config.yaml
experts_per_token: 6
router_score: "softmax"
routed_scale: 6.31
balance_loss: 0.00213
router_z_loss: 0.001
init_std_router: 0.0067
vocab_size: 16384
max_grad_norm: 1.0
Below are experts of layer 3 (counted from 0) of a mixture-of-experts language model. Rows are named router (the router's row for the expert), up (a neuron's input weights, with its number) and show model dimensions 0-127. Each number is 500 + 25 x the weight over its row's rms, rounded and kept within 0 to 999. Numbers have three digits each.
Before each expert's rows: a language model's description of what the expert responds to. This comes from a sample of Wikipedia text that the model never trained on.

# expert 5
It responds to: Preposition plus article. Prepositions fused with "the" linking a noun to a following name or place, as in of the, in the, from the.
router:480485485531505476534489461532470446503529522459480483503508532472494476504516541515524500503465512483484547445521501522510478486474484500517501483448496548474484463500491487503497540492543491459515485524509528514458537489514520489523456466487511470463524534485515517477469530486457529464475508511525506492521487485484519458515504521515487515471493542470476491514516528529499539451513
up0:488475498519488489490501483547470481446511511445480493521479494466494494481499544495525494505484552501495515496463465534500500475498480455509482493457474585467508487514513498511485483500527453516466496497501461489523501487488463500496547460467498468516486505465519469469504494499465571519524494481495518506537507513484523495508481507456545490482461467540486487499518525532482489508507
up1:485489499519473538471520496558546488485494516452495523500540500522491484534515495497504498574505479487503529545498530505524487474545512505497472507489495490519502490483484549509535505480513489498523460508494498534476539496558550504576486528487516466532524489505495456500520467488462452520510477479483488500488504471505504492524451465471494505467482558510501500506502496491477511503477
up2:486501478492467487444512504482548523493512562471522522506455505552505510515524488540492506547536514458481444477478476492519469492533522511502491488479506476511439495505510488483475493511480525524528484473492481507507482495501507536504505492484485490468492527506483552494473449514547535489528529488502516499520488487542529490487478459545508492458527442466464506509496498482487484518482
up3:495496524424535479494509504523503497473501536516465500521500487505484542487509473478477484468505501494485456491507487509504484505496542468485502441442470491468502509496507520517486485512480488539483457497533506507501473484482480498502514499478472501492498511471547484512473487490511529497478557503507509456500496549479570532493529542505473454495521473421532463506497501485473482511506
up4:512515518474496544508515473563529489496480506518470518498513511510496439486524487550550477509483483491517499516483541507500484496533472514523494446531463523496469537515498525500537546502491486548508482448500502505492520525516495483570523500486490503458503511474471471520484530483488524503469491487458516550484475487483516508507522498459498502552516530502465503535510506501533503457518

# expert 18
It responds to: Numbers and quantities. Digit pieces and counts, especially 000 in thousands and money sums, plus quantity words, e.g. 6,000, million, number of, 15 titles.
router:502487499495501495522525466530479476528540538453489479512538545475504500512524499527515478505477508507470509501519497537523492469497473530507459493480477501467462498468514485537503517471537497473499470540526526540466524453536526464532450480468507485502508506491517495483476526470497523480448506529523494500510528466491506443519510532548509504472537538506507485523492537528518544475508
up0:477486481471497483490503533524496515470496491516474457523473546494489484484506513512475452500499513480477528486481529500521456502456512486540491503477506509476517476477498474508529520498533518446512456487527504508487534454508490531532484511420500503494503517464544514515509510486499527445470510527515531493500520452531506456528472516523514487473508495502514468545534537473524486530547
up1:446548507489489507510481508504485473527518494472477497493495532461477488494516488511527484490504532475487498489529481502545462471518489503483474509504481512479419507488496494577478496488516497508505505519512530511474488417541514510546503473466500518493494510454587490506466524491477487503490508535489516502511490518501515479499485481493513503491487505496505498531518553520544550478511
up2:488471507516531494502516518523503455519535491490481463524554554493520513520530485519464500493501541489499556463515506510482500501481450518513520514487459516489449509484503507510472492488556515488552486506508510500464511491496473497513473508438510502470452503476509464479500550498503530502448497525538485494506511504486535468492468544534503510469481510485514438527522504493530501470510
up3:499507499491469498530494482492472504534489484499519485492512510486520467544503489498553505498492472526491522512526523495526503491492511489482510472505481500499475497482506500497479540483510572439540538600509481473503465486487548515489503442489510452453503501486506489502502532472500492530464515522545492494517522478494513482538450501556461498462493527509503480512517534510518518491500
up4:491473498489520491512502448527520481546506471481505461510556502466479516564478463494514522497491529538517490461489480514499509531494516472527532481470481478514488517483512509496513503526513545490526529564482511502492466502476497505488533476482486525500507489506531510501514480471477514482463516508521486482511551444502516482497451521561518554507503510495539528500537466518494542457511

# expert 39
It responds to: List and heading numbers. Small numbers opening list items, stage or division headings and table cells, as in "5. H2H", "Stage 21", "PlayStation 2".
router:466473494527519503525522440537497484519538529442504486501541511495477500546496521513515489504444511531476517487498544501525478467511476516510485502506519519466485476495498467530500510473536496475492499537525528527483542476515508455503504485475500491475517520463498485479504502451519492467484503506498488471522528462471494473516480526503472533452559533493485484518528538547534541486507
up0:452472498502516504539497487528467496537493524505516491533531456509512500575508529491508495504491486486512500488504499493502480483501531487491501464488503515480497516479515501490456519478522499486508492506546586494495527472464510513483492477460542479434463529434503492434489504502505510468503496509541486491486458523515506499499474511506511487516503495523512505579516504522514528496535
up1:410504494521501480495526481522485468526535511484474506522492508530501508513517510480506471497506523494473554509533517504536469473511509518497467495501489530505466475484521475498478494444556519508584473515517493496483505494532541470507487461503525513504514504443469489423493501484500494515492527489495433500511511477498505467528503500494479518500484496504488523510518539532524528512501
up2:421506475531493490527507464486503506532554535486497488516504517518478480513562486507511490543482510535508458508474491495494488470550553479508477515497523536523488497499491481526493493468502521512507523502545505503521500522480499487496496509479486485483505535487494508465507484447530498514524492513478523525460506584497521503491529540508504461488488485480466523545499468522545537489533
up3:473414472533514495522516481526482481520542499485478494509476483513515505504487515480483464508505495483503545463499496474489473414497517493506489504498511520503508497490522476492483483467511496489511490464544551507441482479518500479512475487475489437477486502528532496460473509477473522536477521491502470505518516504497493466494466533530441526478533531511502538505549485487513524494502
up4:492455493512492479520548482530473485511517544491488501522553509513504482507502531566525483494495489458478524501486515527530497433507503479515522485470494506484493544491505518495504498512517504481482519498524523539487493486479465518556481469436500538474506515481496543494511489459497540464515510510512523532538517529518502491545507523499529499452498490458502450529515492481487550533498

# expert 34
It responds to: Numeric table punctuation. Decimal points, zeros, degree signs and percent cells in election, census and statistics tables, like 100.00% or 49.0%.
router:510494477523496459518533496513513465520504521466471476520483494478490510509510523493514462492487547505455517502529531525521481484459487528492491502460484517511482481500559487548486540422550522475513495495525483560492532497543506484508470488499507486495497518502525535471511524470488502479466532523521488450521540485460514458496486526497480529466536512491471461497498520522522523492511
up0:485482495529498483510474487497481474513505542497453485514538478497529525542518499493494511483538483467460509523508511529484550492493552536522490526483459506484516486449484513540517538468501531502494472474488520507411452482463498524507531505501504451498469479476498514514523496461512565488516517480513510528510524515514544471494476491531465510478508506468501505497492527534501525516490
up1:490469522477492512500519495510458505545489532506494489532502489470467447511544497519532511498481489482535499490534518532506474501516453499490501496479473493471462461525557490473494479476510508465512502509511498551484525493513530465505500498518458501496537524488503523547472503506487535514509536521479526489528481494447503482524513573486455520465566519524451514514502497518487478481501
up2:507484490489485527539489473525512489487508519495518478506502453467481465533528480486497456482469506459505459477515516489524517548445544490519469478525457508496508467529509506526539543474532512468465437506488511502446513500511540496504528510524527476505527546465503517495518490498530489523466497508492502456494473533525522473515431509507520528519505500466513498505509504474503530497532
up3:520497506493525511524476508482500469463502478455478431506494500507500475541487528484508513517470554478457521461531496497500445549481522494565515502480451504496488484516536495529534498474505560490472519491521517487518459504488545512509485477528503515496536506492535485476494500489511478481421450502510539491507488486526500506502498497505540491493474496471531491531492507513513534482515
up4:505518503502515501510514494475503492498522515444493503501486505474503518520473523507492495527484503512477483476500509567481526492466435457492516497462477514488473473461508507485479530488520458449495471458505493513504563472538485460497474463507514495482535540490543502469530478527507507507527505495512495439483538513455460490489524518476498521485466485462489501496513553477500529513543

# expert 55
It responds to: Vehicle and product nouns. Nouns about products, machines and performance, such as model, work, lead, engine, design, in car, aircraft and game articles.
router:450491497495524469509525455523474445505523527496496511519515512487494487556538526525508485506519528462461530469519518505495497490522493538490485493487470522475486498497510462536522524454513518485512486549509510545480513464498520492510519491471533499462512497488516507510505514475478543484482500513553498493540538456504515470524463522521486527468526522473467470547507523559518512491536
up0:467518504540559495532530475501507471500502550508491478543483539509477492497531493496506464497518448497487523466518464480486503518510532454481524468459476540505464502506462504535524444518495496499519459463501497525495481510465537522487490476494527505455522514507520497447501490519497485491516507535504503460509472457504537518474523542490480496500541484496470514499517561499475509495470
up1:544521501490507487505543484510448488523541528525486488434512503476472511507518518485493451505524522511442495466526473521486528509499483501530450509502463509492472485497499472499523494504533534476523469497507492520485501451493510508504489491485500541507525528519519488489508514477524507509471491478521530461528498431533548555525472525509501518519529502512496504555490541545482493474532
up2:459468494471554501496493457497496507506549514540500482583501472514493501529480469511451517480510493504493506474488512520486463492509462547483528495501476498472468504463483516513479516500478511537497514507503482543458528470488516501506524476497525456488500490463460513493473547495472491510484502517534489525497492471448487462505463478523507515493513544481453500511499507458540505517544
up3:458460475494567516514499448472500466534505489484478454501511504507493473537510477543528527494524471479471517535510459492496487527492520479499444469468506540499487514478496501547521461489525557491498485532529514514513494486469486509505517524468529507487519493475503510484501469473499515527505476536540520481506488493519490487505500542495493457464512480523509465577505492503499533468521
up4:535518438465521537533515514516525481497487441536487509496521499488509464523487462483563488478492512506490501521483479544500470451507502526484501463511511545481497499511529503525510517494489472492505526522527493480503444479495530508516510483513478489520457512447530476462451463482484492512466498564530440449527493516484513492532509506484511469502518530489490497497502500474512503511506

# expert 8
It responds to: List and table separators. Semicolons, table pipes, dash bullets, heading equals signs and spaces in lists, legends and tables, plus the word between.
router:479496482506536492528530470499503452536511523465475499501534523479479487530539529497506483504453501491498511455521536531554479458491490534521469480504480507481465476479539462520528505480504512490485463519524528528467506471504525481510485473480503479491515522467524520467507491488473485460463511557514471485537549489489508503533467497548490503467545518501503487520504530525520542459497
up0:519537511492530492488517486498507488537521510442468464487502555504499509548499518502512500484444492520503510482580533520509515481494557520488507522480516529526469502485521454501518549465514525503510478484518495499509503502522519522476481482494477480476497507543526499506529502515473514531476514497510460478559546516523524488486538497473513539509527500462539470487527512485485557496509
up1:418505504507486485486502480537513502520487514473484488543534514519504488522514517506543489490475536469485501492530512496534457483501504491467492549469467492512519478468506464502456506471503518519478451500509494524526489478486494519493482450459504494479538511487522510497526516473499527514532522481527528487505524507502521464533504548501518547512465518486489475543473557503504487425505
up2:507487560533506477530545534507476534511497510526520483535505527489503507492542488503550476538499480527507479468468511532484459484516419470494506505504524521508485507517512496536479492469496509490557455541486536515509484503489507506510480467481501456517556483496507493466498514507467495504541498510490472454503497519479490496504505498512460532489540505515526505537472512508562536517509
up3:535479445513533458495474505474494523570518516505484490545518531504474519518547541502456510504502522467512510493494537482544515500518477470480505481554506534494458497478529534554496481497493539494498536490540498506495481486492534497538512485504491473487481506462504478476480492465506515467520500529528526523563483481473518492526509518530511504529537517493453482517481519523489476492503
up4:538465499490473479471533461528495480495501484479529504511485518554474538486473555513485488498501522506500480511547534508530490464483541506525517479502485530509495480496474509510462487506506491552489486489497460504522492498503478487514462505448523507506471480463493520513519513460512516509477526506511462478473526436531503509494496518525483572468524496483477430468536499529493463495504

# expert 16
It responds to: Architectural styles, coordinates. Style adjectives like Georgian, Neoclassical, Gothic in building articles, plus coordinate symbols like °W and proper-name parts like Canal, Antarctic.
router:502498517506512468511510495527499493520524506486488499524488515511472499523528512538543500506504486509488535532501516485536485500472492526515463496474491506489459477479508491523542512467537477465489472527530530516496562465531524477520470491457530456502522500491541496485506532473476517458493502508470493491554524499491526487555455543547498515479526526445489449501517523537502528466526
up0:496517540520513492537497460490472492524525513485501504509563538505491491523501500495531469518490508495474513486460528499486489489503517545496515496534479523496463532485538493535502472507506515500481473505527526480479491502507503426515542480451503468469480511485490471479487470489494537493490474497507484468495519480510511495570486499540515523491538545463537469589507515529497524484516
up1:492483510518531476557500542484491481528498520464489506491512546464503457531530540484498508488513530489523516507558492533534485525486491524502508478527470495522465489487488469534544466536557510514492524537510508472501542493516467543496470472503464462516469495499537528493518558524490529470519514533477477465512485482476515497526497506545500512463490485515490505489531513540511507504471
up2:503522526517480517487523515506507528552518518561476531487519471522481501602498514515531472528508512506462500511458471494483501467498462499499455467495460520479518469512500461548440507520532489529548484506492520511486483505483508488521486489518547473512512498497508463503448499484509502478507473518501487507545502487488490490505461492478478492506473553459506504476507519515499527478498
up3:485521484486521477499510472484506502540509491468500504488467534469461451472472525553531506472519462465524514492510482555488452504487522511523482540453478517506490513488500471527489495528481482504481484477508498496505456469507526458542444475485521498506498512512491520496501493480486509491464542550497506483537491484495511495497436480540458502469483494493465527493466516557530513511532
up4:501492476564518510556489520487497527481483491457513482499528515481474493478481480509507491491474505434490510492503538533540501507523484486489527508519454528462541504466481502494511481502538492475508476522492526503492491463509547505540519495499463440479502503511491527513506486466520530490492519472520504490509513548468478461501499519599502500498519549473476500522521515497518535491497

# expert 20
It responds to: Buildings, roads and statistics. Words and table cells in articles on historic buildings, highways and election or census tables, such as built, Avenue, km, National Register.
router:478504531513513462490519492501473496517511531499472499507484501494470489525556503507495495520495503454468482501491525506531470498478493531513460501451472507494466475480516488533502508454528487472526473512532492532479537460536492490520451499448540479467533513487527525472501520486476519463486521522477504470518525464491508481548461506526495520453526495484460477518509529551554538496495
up0:517491507498517458517490506497530519510469480537492474487546516466457518496526500502494495473478486487500480525486499489500456496483518463502481513491518507485505518502506492506532512516522467451430496471511513559466504520545521483549489488482526504474540482467484485515490532484497499517463491497475484498524513469430457495552536463549457488452526536518472500494516502533500512526502
up1:491538478543523535499492519539488500518495510508518492523494501515540514473504543521543472487530500516499521449517514476481485472488438511550513530476485545507522490502519477489482504494531491499470463506497473507468580494501500493473484468498551510512511509511488499502513480499431589485503501536507521468474526479474477457533509501480504507510486459528480507506490502504504516486480
up2:446492479527516507498480494524530459528502480467487489519496495487492516529489507469515500524486508507473514484509499528494497488530522533482472509503523500458427415492510504527515522502514511516479489527525490487501502470497503539555504464508521460498561508485492465512539527472468494458454506531501473435499503502467549506474541491500520488534496498503511467514516515535475491510482
up3:508495482481510496482485500507479477521514530520489516474483481476469478497474494491549499491525509477483516494518518514484488505473442531532512488526449507502488479521531469525529536483527489447528529482508500542495487494473496539497563479527524528476524514428544528487487502517512560492510542554543517473524546481510499493523506479476524528508537489523518530483468500524485487488486
up4:469460509509480516506505511529512488480521528468486499490500502499511494513489490486512508499472484499507504486507526482515489467448505512520455504483508519504467539445536512499504534504524501519546490515511471562515486486500481495546510493484445471415547488517522510499470477455555488523508541528514445489510499479535529487503499484518495507424504492535472499527481505541508495487511

# expert 1
It responds to: Two-digit numbers. Numeric tokens in tables, dates, scores and coordinates, mostly two-digit values or year endings, such as 96, 78, 1963.
router:495487504523513500519508462525478471511541516470496490513539538486470496512516511528513479502478510506475516497511508543537487488503481511524485483487510511453486490473494477535520510476543505475520471539533529533478541451531518483523467480470514456475520523484504489475479517459499524466485516545508478491505531474490520450526512548520504506453532551487473461529510549523522539472516
up0:447485501488542442506523520502471492540519505454466500548512500489515480504518498471506462509512499495496509488504531492502487514466496538529480513420508536502490488449496464497510501514521548511522484551534518512458496461517537504514496505476459510502527490504512534486474518470470513472486474540521509464528499486428515512524522484503474490475494468489516483507505514502541530480524
up1:486523468539527476533485454509478480515513529500467471549506515474472510509497513546542512524456480495463543483486484472486458517517453478459504511486513519488473459478489520491508494498540498470483520541492499486479484473518482498484500487451544495482473504505496505464515494474508481510511498509494535527474505443515530483534494519460520495454507533486485523525483560517492539452517
up2:498504496495510491510536457500480510521510510468469495506531522509511463559527518518494504495479503503513511492489484521543478523480428517522511479475481513507508459459527523506551534505494502487492463545496576528526552516488543486508501468510483518510476517480498527474488537496469541426471508519522482505483523499479512485518490512533503495496531549516493492498507490512560521499516
up3:511521485507521503515505512515525488493517495515502528497483516501502502559510503526513464529496530494458515519508513465490490485512512506482472497518507500447499473478500430567532474482519525486484529557492514513494514472490527524494515509461488463504516505487490465471498495425465542498494506472499489507523489428508489491527463502534493523505509463512519449540501501547503522482555
up4:543525490523521478523500489555486486521534496473510460506502512490487455505504534521511479517498510507462505476557469486502484497498456506535494492478467542504535479490529492523519487483532493488541461531498460514506506500515562500560493487521523472486546473505498505475471502516460501465514512475531450466472495442510512485515498528489486483507500477495452510550467492513518509489538

# expert 19
It responds to: Pronouns and suffixes. Pronouns like it, him, them, conjunctions like but, however, and noun suffixes -ation, -ations, -ization in running prose.
router:440511486552496508533515506511516468553517526463478486517505503502463499545513510488514444518468512490466501500489528532512467488496488529542486482471536517459506487472513463520510529464517507497521477511534529519479527447501528466530465488470484482489502536471526507488475499473480509533496502495523456466500528500488504478513520540503489500454532533534518483529515536513530539480522
up0:487495497552537477510501468520512497552499474464490506533506533512518492491546526475512461539461529497490502484517470555492514475494504525499470491506505501492488505443487441515477483431540508483497498514496523488465496487484554496484514493486489477479499553521522524484513525469467423504503492487546470507506521490495508494478491523492482501494495516517505499538530545534473541488512
up1:462488522511485507493520442520468521503543536489499493498500485527479500553531515531546495529500493470488521465481492532485511519474503514535457494471466510496483474503544494536505505497553512486503513513562541506509514465498525517499509513455485485462499526527538493507537498486501527510472543501563523455522509477496494478528479555519480516535497516471529471520477517500476532505509
up2:467492533540527504489484500516426502517521514521511524491537500510504495520540514487499455501499512506478525483497503571478471532474490492539470523487491496466509474474525461517502478493518505498562506548513490497482522480490514507511445497494538449492513512522510488487485531449503500468502524513526462470484477459445511476494474535509484499475512487507509433501515516495500541519523
up3:517525518515497506476530433489501533519511520448489488463493514492480446537517492479487487554490509525478518522536483498507470499507494485483472461489497508497504504489496510515519467466532494517516498495525490546525538482550536494516509497511526533529484522473544508460509501482492513526470549502493485480543545479512483500528441490511480517452554499506507459493489551539499524496485
up4:483488514496496477505510497508495490536508468510456464512531484504542461552516527500498518494466503488462549483480500527508500531528494484483475511480462523483504478459556504522516512482479469482521490505541485534479505511490497478528423517503457505477530473499471535460511496487473540477513507525534467496543519457449471495501519517517543497473502504538509505562490516509521514506514

# expert 40
It responds to: Indian and Thai names. Syllable pieces like ag, aksh, kar, am inside Indian names (Bhagyaraj, Singh, Redkar) and Thai names, often in cast lists.
router:469503506513494474517526514525466464508517545453463492518484530456477477512580525489526484517493522480481504495510504483504489483495484490526488482497496515463449470473528498516538515482540513477519484520531510529498526473514544475545486477477530500465499549487509480478469503471476526476439534506521501479489506477494536468504519512506504510475511540500483510520534542532544510462510
up0:492498464478532453473547507546490537483462521484498525495485527477508472517511512513474475519490475551473525471472517506502503471518498462502459482509498521492523500504523512507485495498460538515499554524540516506524486468494526502548468507522520520499473499487560480503495527468452476505500529489513507528499532491428525495553498498476486501493531546480474477511529492549524484514506
up1:503475459495500517490500458514503512504485534504506501481505504476508523486495523478533483497499503499480525487535495474472441494486545498502462474523473464472570500513487507512541455479467529479489496483547472513476500479561481504467497470499552486462502487513508487510478527513529520457516544549500473541480502477457495505535517478477508532495466462515500487541480528497509520455483
up2:437520504471508498490511534484524512493528482509487473512502509492488482507565518500519497523487503491500506541494487485478524477522508551521485476511517516472476468524504499484487500494514464473509477525535493490489469483457553494521456518486532453476499476480534467481492504513490466501471480532426523519507511558483527513528511503508547515487536531483511508528525550503532520442525
up3:507488509527509527519504483522485476481522500467533500470546492483510444491530506498507515522457493522518592516533506497490509501554482509531509497427491509444495487511542497475540499479536508474462489508489501541514534504546539478524524486495495532475530509499520467514514516512481490477483551504515458472519502490510509475468516512488475501492515536481487498466534514522472472515497
up4:519486493506515506511485497525486469483534536487469493545515520526484519482536474468487496554509495459498503496523489515481526485478454536552478493532477499488541460507552511499539496483550500546495473489536506542509532513484488475549504514518492523461547484507515490500516512480511501515448513534502481466481477473515530473458511498523503504496489552463452503511511520501542502462477

# expert 6
It responds to: Descriptive linking words. Copulas, with and conjunctions introducing attributes in descriptions of species, buildings or places, e.g. is a, has a, with a.
router:481476523514552467488548457516478476503567536483470496521498513496488455550519547527534499546475495469489516476521529508506487477492499503503458486476479529466477446489509464532526526472506478491503482510502516529456517482526518466515462496483512495499550509489500522495510526480458514481495514507507523477506526489483525457518470541516504522462527504454487501521535504523521523488495
up0:528511514504590505525535473480523530513535523461503524518488505506429500514493490478502530525498498515517425511489525463511485509508425472515473528509565516499496496494493449489527504494514459489494521484517500517513555506502520530439467498489486478482505487498508477500513508504494466499502484483491479490508509528471514453497505493502508489511537465487526500500498540519536512479490
up1:476460495502508487518475479496476518486520568452511559480513509489492497516524451503471484500537497525485534498427530506553512489509435507485463524483481485508471485488511494500540500533499530475460513538517483491529493471492486519514518500477476484530497526464524504495469496524526447521481512481480497494503496457475459475500507533513504498513505512541494500535475475458476498545504
up2:499498496503512494496458438509489486522492484491530467524496479482501534515513446510518481466465518537466502547467516476528494535514566510521534517485468517489505492510481481511469498496548504504518513530494475532471526471484501530502465492531565520489520519524495503449482511482492471487495531520514569474519463478496479505493472521483490507485476545519538500527509508543524529490480
up3:512495493530489486493508502496502494450464493504461511561463491526486508497472568551490518521453500524492488485471488470507452527552504547502487458501529503505564510489502482491504468488490563502522502491499488501462501537525482472505509510477498459488522538500494496480461516482478495509472501520521457462533479486517478511528509545504529491491482529502529486517491512531473528460473
up4:477499524484518506482467465515488513527474493523526465511522459473544536499538504548480479437486488455487526493493522470506477442522488510498458536533491488547472497482493486529493521456488499527506513513504511529469516480454475467528508519514492488520522509514495525513507489499473537521527490503478506504533574477524496436520490493473513504449514530542493502524495504509519510519506

# expert 3
It responds to: Word-ending suffixes. Inflectional and derivational suffix pieces closing a word, like -ing, -ed, -ation, -ance, -ically, often in review prose and species names.
router:477481493522505468516514512534463469511510526478475479545498509504472504493507500492499435531455512478461496466524544501533465500493455484555505504468529525492489511453479477520521528469548514490523500507533483497456516455506508495525490477449490460462520520500534541464466508484483492492496483480506495466518499492501516472524497554532479481473516512494496473505521556501529523479504
up0:500492475537487530504506513482485499500527492530493515491501506485477472485503500536508495554472498499521518491494474493537489504479474503478485439460529507507478534499497508508490497502520506470499476549545575519515508528511484524545515478476538482493453530473487492496511506465437497479468534516550505466473475468484464445523546497464500481494479472479494468504473494511500477536541
up1:509482517500489429547484522522500483523500515526506522523517504492498476453491505510484428503504499484444490483484515500537459472448515543486499511467504522468505471494491476531546509531522510477520491508510524524478509464460549492526508482465497504514497523520504505515521485485545511455489552493516547510462484504487481481546468513548490510476517498464521509508523521506502514481544
up2:510510515526471473503498468482459510555503514514477486463516512491493523476518525504494520512492549532470514531529483519517453490515464464525503526498487493491473503506489513544481487500518496489501498564519522517463501516536491503514481501504477519496544481521521504429453492512483549448489509515493497506509512441473518471522501467527521499531514512518472490502516501582518552491485
up3:462454512555513471498512478515513516534515495507509478503504510483508486517535493495500513469515521521493478506530483493506483491526527497477493494483499540477458517475522523527476541516515480478546499491567493494482526493502534461525498487474520442511504572466513494481475491491488487495501487492449526488538495530507518513522502504505498501480452512467562456558547543512505501501540
up4:522478472499479507509506478559505463583537490498505486465545530479485505496509473493510513521503488500414514514506482474517477490485521524517501473524488492476490509468537511518478506519497511462515507525548511524520496489480528479522510504506519504530500518485529499519499502473490489505476506508537508478521513455497494455506476537461473498439507551475506490549486535533499528507557

# expert 31
It responds to: Place and team names. Endings of proper names and words in place or team names, such as Guy|ana, Yugoslav|ia, South, City, United, Island.
router:519478450500510506514492498542468492515519523511486488510492551491476493501500508499505474520463507476463563516506487495565485505472501522503507496486490515484483460497533484524532522487527494462502480509518544538482544458519477495545498481482482472504491517468509490464460525490472502454496497514503519502529507473475530480553475550512510531500504564445493502538507533519544508486515
up0:481512484495542488515493490491483489491508513465507495523468512501471475477522509503525504561433515477472471479511518514501503512513472519522505468496469556504468472497560497497534510504545474487511507515512537495482505447512481455513515525516532498500473507515539550490467493505505535476479500504516521495467474485496526477514497572540518508493545547480482449541483530495526507475493
up1:498506508510484456492549495519504499449521516477514515507497539515475486477489500504480509481454520512481503514545490541518505477521513506511472503444492529510511523466568484501513537491515535470513547529560500493522481488500514530515494522532465486474498530517496541488500536481542514508430501491466512514510526523515515464493480519515508522473526547462469472513525509500444505486520
up2:471533462547497502498488485481506487494577536495495489487511520503473504477541471508503521503502484516473495466500524501555467505519474505522465532505512507520528448482513534516514496488500494468482419519505499533495524480472488493504437487501490502463517509496525485465482515470493496515524545500528530471485492521503461500525479474516540525511511481494470459529522531551531543508511
up3:521529471503521504505525483465544475499490494493475462519490496488505480489485502516505498552455508460484492512490519504500496500488514494529463493435461503460464481483495463486560506464535520464498496517492524504490530486495543430519497498493516497495457536460493467502517465487488517486468525523523440491482528521503552501520471545561509500491515515467487481512528493496476528501504
up4:468506507520481495493531504526457469502510558490529513518495487477476520556570493525511465503485515500490477476491512473514530505491511495508494453494511488504455510476581436496515504509512524488513458523499508557479502435513499443513499505467524486516514497507515501508492461461508467499471519521502490449510508538513505513468488499542478537486524498521517487520485512498529505483510

# expert 28
It responds to: Technical, military, media words. Word starts like red(esigned), quad(ruple), Miss(ions), plus was, Fort, battle, Super in aircraft, ship and entertainment texts.
router:450474484502509494509523447526505473521515531488503473534544495508484488538542532557513480489500524451462533496509502514526507474511493561504476487526469516496486484503496467527540508476513526478517504539507530542460492474493554502516502486482550493487535531499512522482507526468490515493480509511528500520513521452491524452529469516519474519509501513474485470540520514530523515461519
up0:537518485512520500528514504501486485529544502486479545527502502482475530505522519504496442476491514478479522475486476502506464518501517508527518533486502517480483440497506491526501493527521569512516524573513562484501501489523485522510475480502506500487513509529523490461467533457449562491472513481486500481461494492504553487486489487504485510531491530481491526499515497498510553494563
up1:475489517485511504511473453493494519518513483474491488499544528491532438512505512534531496441520501466490522498512511497504500444564516527516526569457465489515495516518518493535502503502462511495467492499509501486507501498509546498535455521486519498446512487494527504473490546512488545467451523476473513533499511479499520516515460506489510497526459490520462490529524482480533526470513
up2:496485507471497507521513514479528438480518468491482517527523511492517507498540509548502518489496503505489530501486520520485515559491444554508474510481517490497472507506522465475524458488501511497543481522487486537532509494503469498480462501478550484469494546560550515461469513495503495511494550544506484482492535502485501467515498509506536508498506515498460484577538481476476511476503
up3:521469485469512506486484462520481498485518536458490542497545491510462464464484517533546490498485522447469516510494488486486518482461496522508495523461517508525462489504489485529540522481506499453483497517516475502491503477496467487518467476458456488466476531469499517489500505511496556500492496516512496491543496435435509483548512504527475461492517538490469498528491509509520463459502
up4:467482540486489428512514488512538494516511505480476530512491473483505529531523514512525446523524528484492504524473495529508516505509516504503495496475510497502467552474526516507536493448486505496515496466500474518473521472498512514513498515479510496484503533471523500435491445531514502523498477530495498430481472485492520496565495488486505472504575499492549452532486499492511487473500

# expert 36
It responds to: Word endings, table numbers. Final pieces of English words such as -ted, -ades, -ue, plus decimals, dashes and party names in election or stats tables.
router:526474496539515466487496486526486482544516527478485463530495503486481513512505522510486455511509535521452509488561508500531495501439474494553496525478517508498495501484527495546518505444544522469525510521547472506491526471506536480501470496500495465490521529491548538486496518478482470473479500509500462457516510508473519474490477539502457524466544501487483492502524534534505523467491
up0:511490514482494500495503473494511505544503485503529482480502467518510493516507509527507470473521509497447526524546458491528468489495495554512521508544500492541514457518566500574501522467523544430503512554518480498521484474514493526518500510476502495473495497499531509514499488508469549504471493541516516448486504478492514497516487495479488503485523524453494475456523511543527497466520
up1:536432537497530467500432467518460535528480478494473503503527505498490455512479493509473500471512533483515532494499462475534517503479493508518479517501511496504489525499529512519528514495483524478559477487533486526526533479487475515506532503477545524459527548470495512509492518529466526468505513529544493473472481528485521491545455498512500483513484521513457493522503496508474451476508
up2:484511521511488457494482462510473489535519490520503520489514494510508518508562513508486465488508513497486509478507475509511494475507523524444472542500496477512490467507513531483527510516530507471529524507507482496508576491488517521470463495485571520494483515463556504506481506488512490488551518508523516497477526462514546508572512521560525492449512508502516469542495496544488500509502
up3:517468514534544479505485468511489456539516519469529481504519484491503491482471524492498472517504478525493491508548526531511460477459444513538450512473474502476487478472473512522529531448533559526487502495500509515497501480538492465499507495477510503496525498528496525470505527493494507475519489513529483435550547525510511466512485514497495555500490522542472462489494510508539511489518
up4:493485475526522501501523456524493522512513500509453476497504506515491511477490489546485461520510536513548509497472529503500503498476472499584504492531499523494480496475536484526529506531521520461531516500542521512491521512497533493496466501492523501501481551460559500486457508497480473444472510481488498535505512440478538497505476540472490510528514493457507468534510511478560486501512

# expert 2
It responds to: Scientific word endings. Word-final pieces and concrete nouns in science and technical prose, such as casc-ade, dithion-ite, home-ostasis, endoc-rine, paint, glass.
router:487456492548533462502489468515467496504574529457479477513496497501489481540528536520525479523476517465467513470512528533516491478507460500507481492468499538489473482467547472534541523481506513472504475510539508522477491474498491481514482480480492505483535516483512550488513499494463523493512506518516523474525560460503505461537476503500500516461506505494512499558532513530525491510528
up0:496474508515525515529486526496511530526520475451527525475530508487471493521459493541494493436531474494488529519499548537480483468507534538480493527468534489472494438454539503528480490454533504517506468556527483476519473547493500497492527475500530483521451483499506482499495508504495517523492507483486466483517506490481521489526468441534518548488494507479482534507493507514510501485520
up1:483530484479505501507500486512498506485547536500410520465490511515549470498493498565545500445524557474478484498465501508569528517485525539532492479529506488481526505449463482498525495497494496483508516490496473495478474494509492457500463513496534480517479518506524470508529518520483506483498527505485473475549487488531490507519470471518498493490549493516494532538498515523495490497481
up2:512469524529489507519512527472565522492518471471492518505485495502509507529530525474542443472479456497524490493504521537526486455436493502542521461502540462515499492472513495524499565498509511556516470503486508481521517509543477496456481459486467483490473518464494474490486524487471513470523479530461492510525508482497518499497458490496475505516514481496536494534489508557502502514507
up3:539529542491502491456513477491514484501483519442538476516480501516511460486519507507473481523503512468507530461505501505513452549478477506478464525511481459524453450498558460505491537505500487472521510515490550483501485492459498475511485484493477501505477481512544527465518552483488477512527535509494502516482529531493508449566479502530535506479496509493483493467510524505505490469498
up4:478503496532501502478500496510516497472527522484491482494557514519537496440506498524543502517512506533483514495493539523468473496465456534507468515527489513522495484529580471499521508513493504488469494567499520519459492497451485494517503511488511547512491514523460498461509533481517515462482534498498504469531539470443474504501500524465542515510493526500524507495504485504491464539454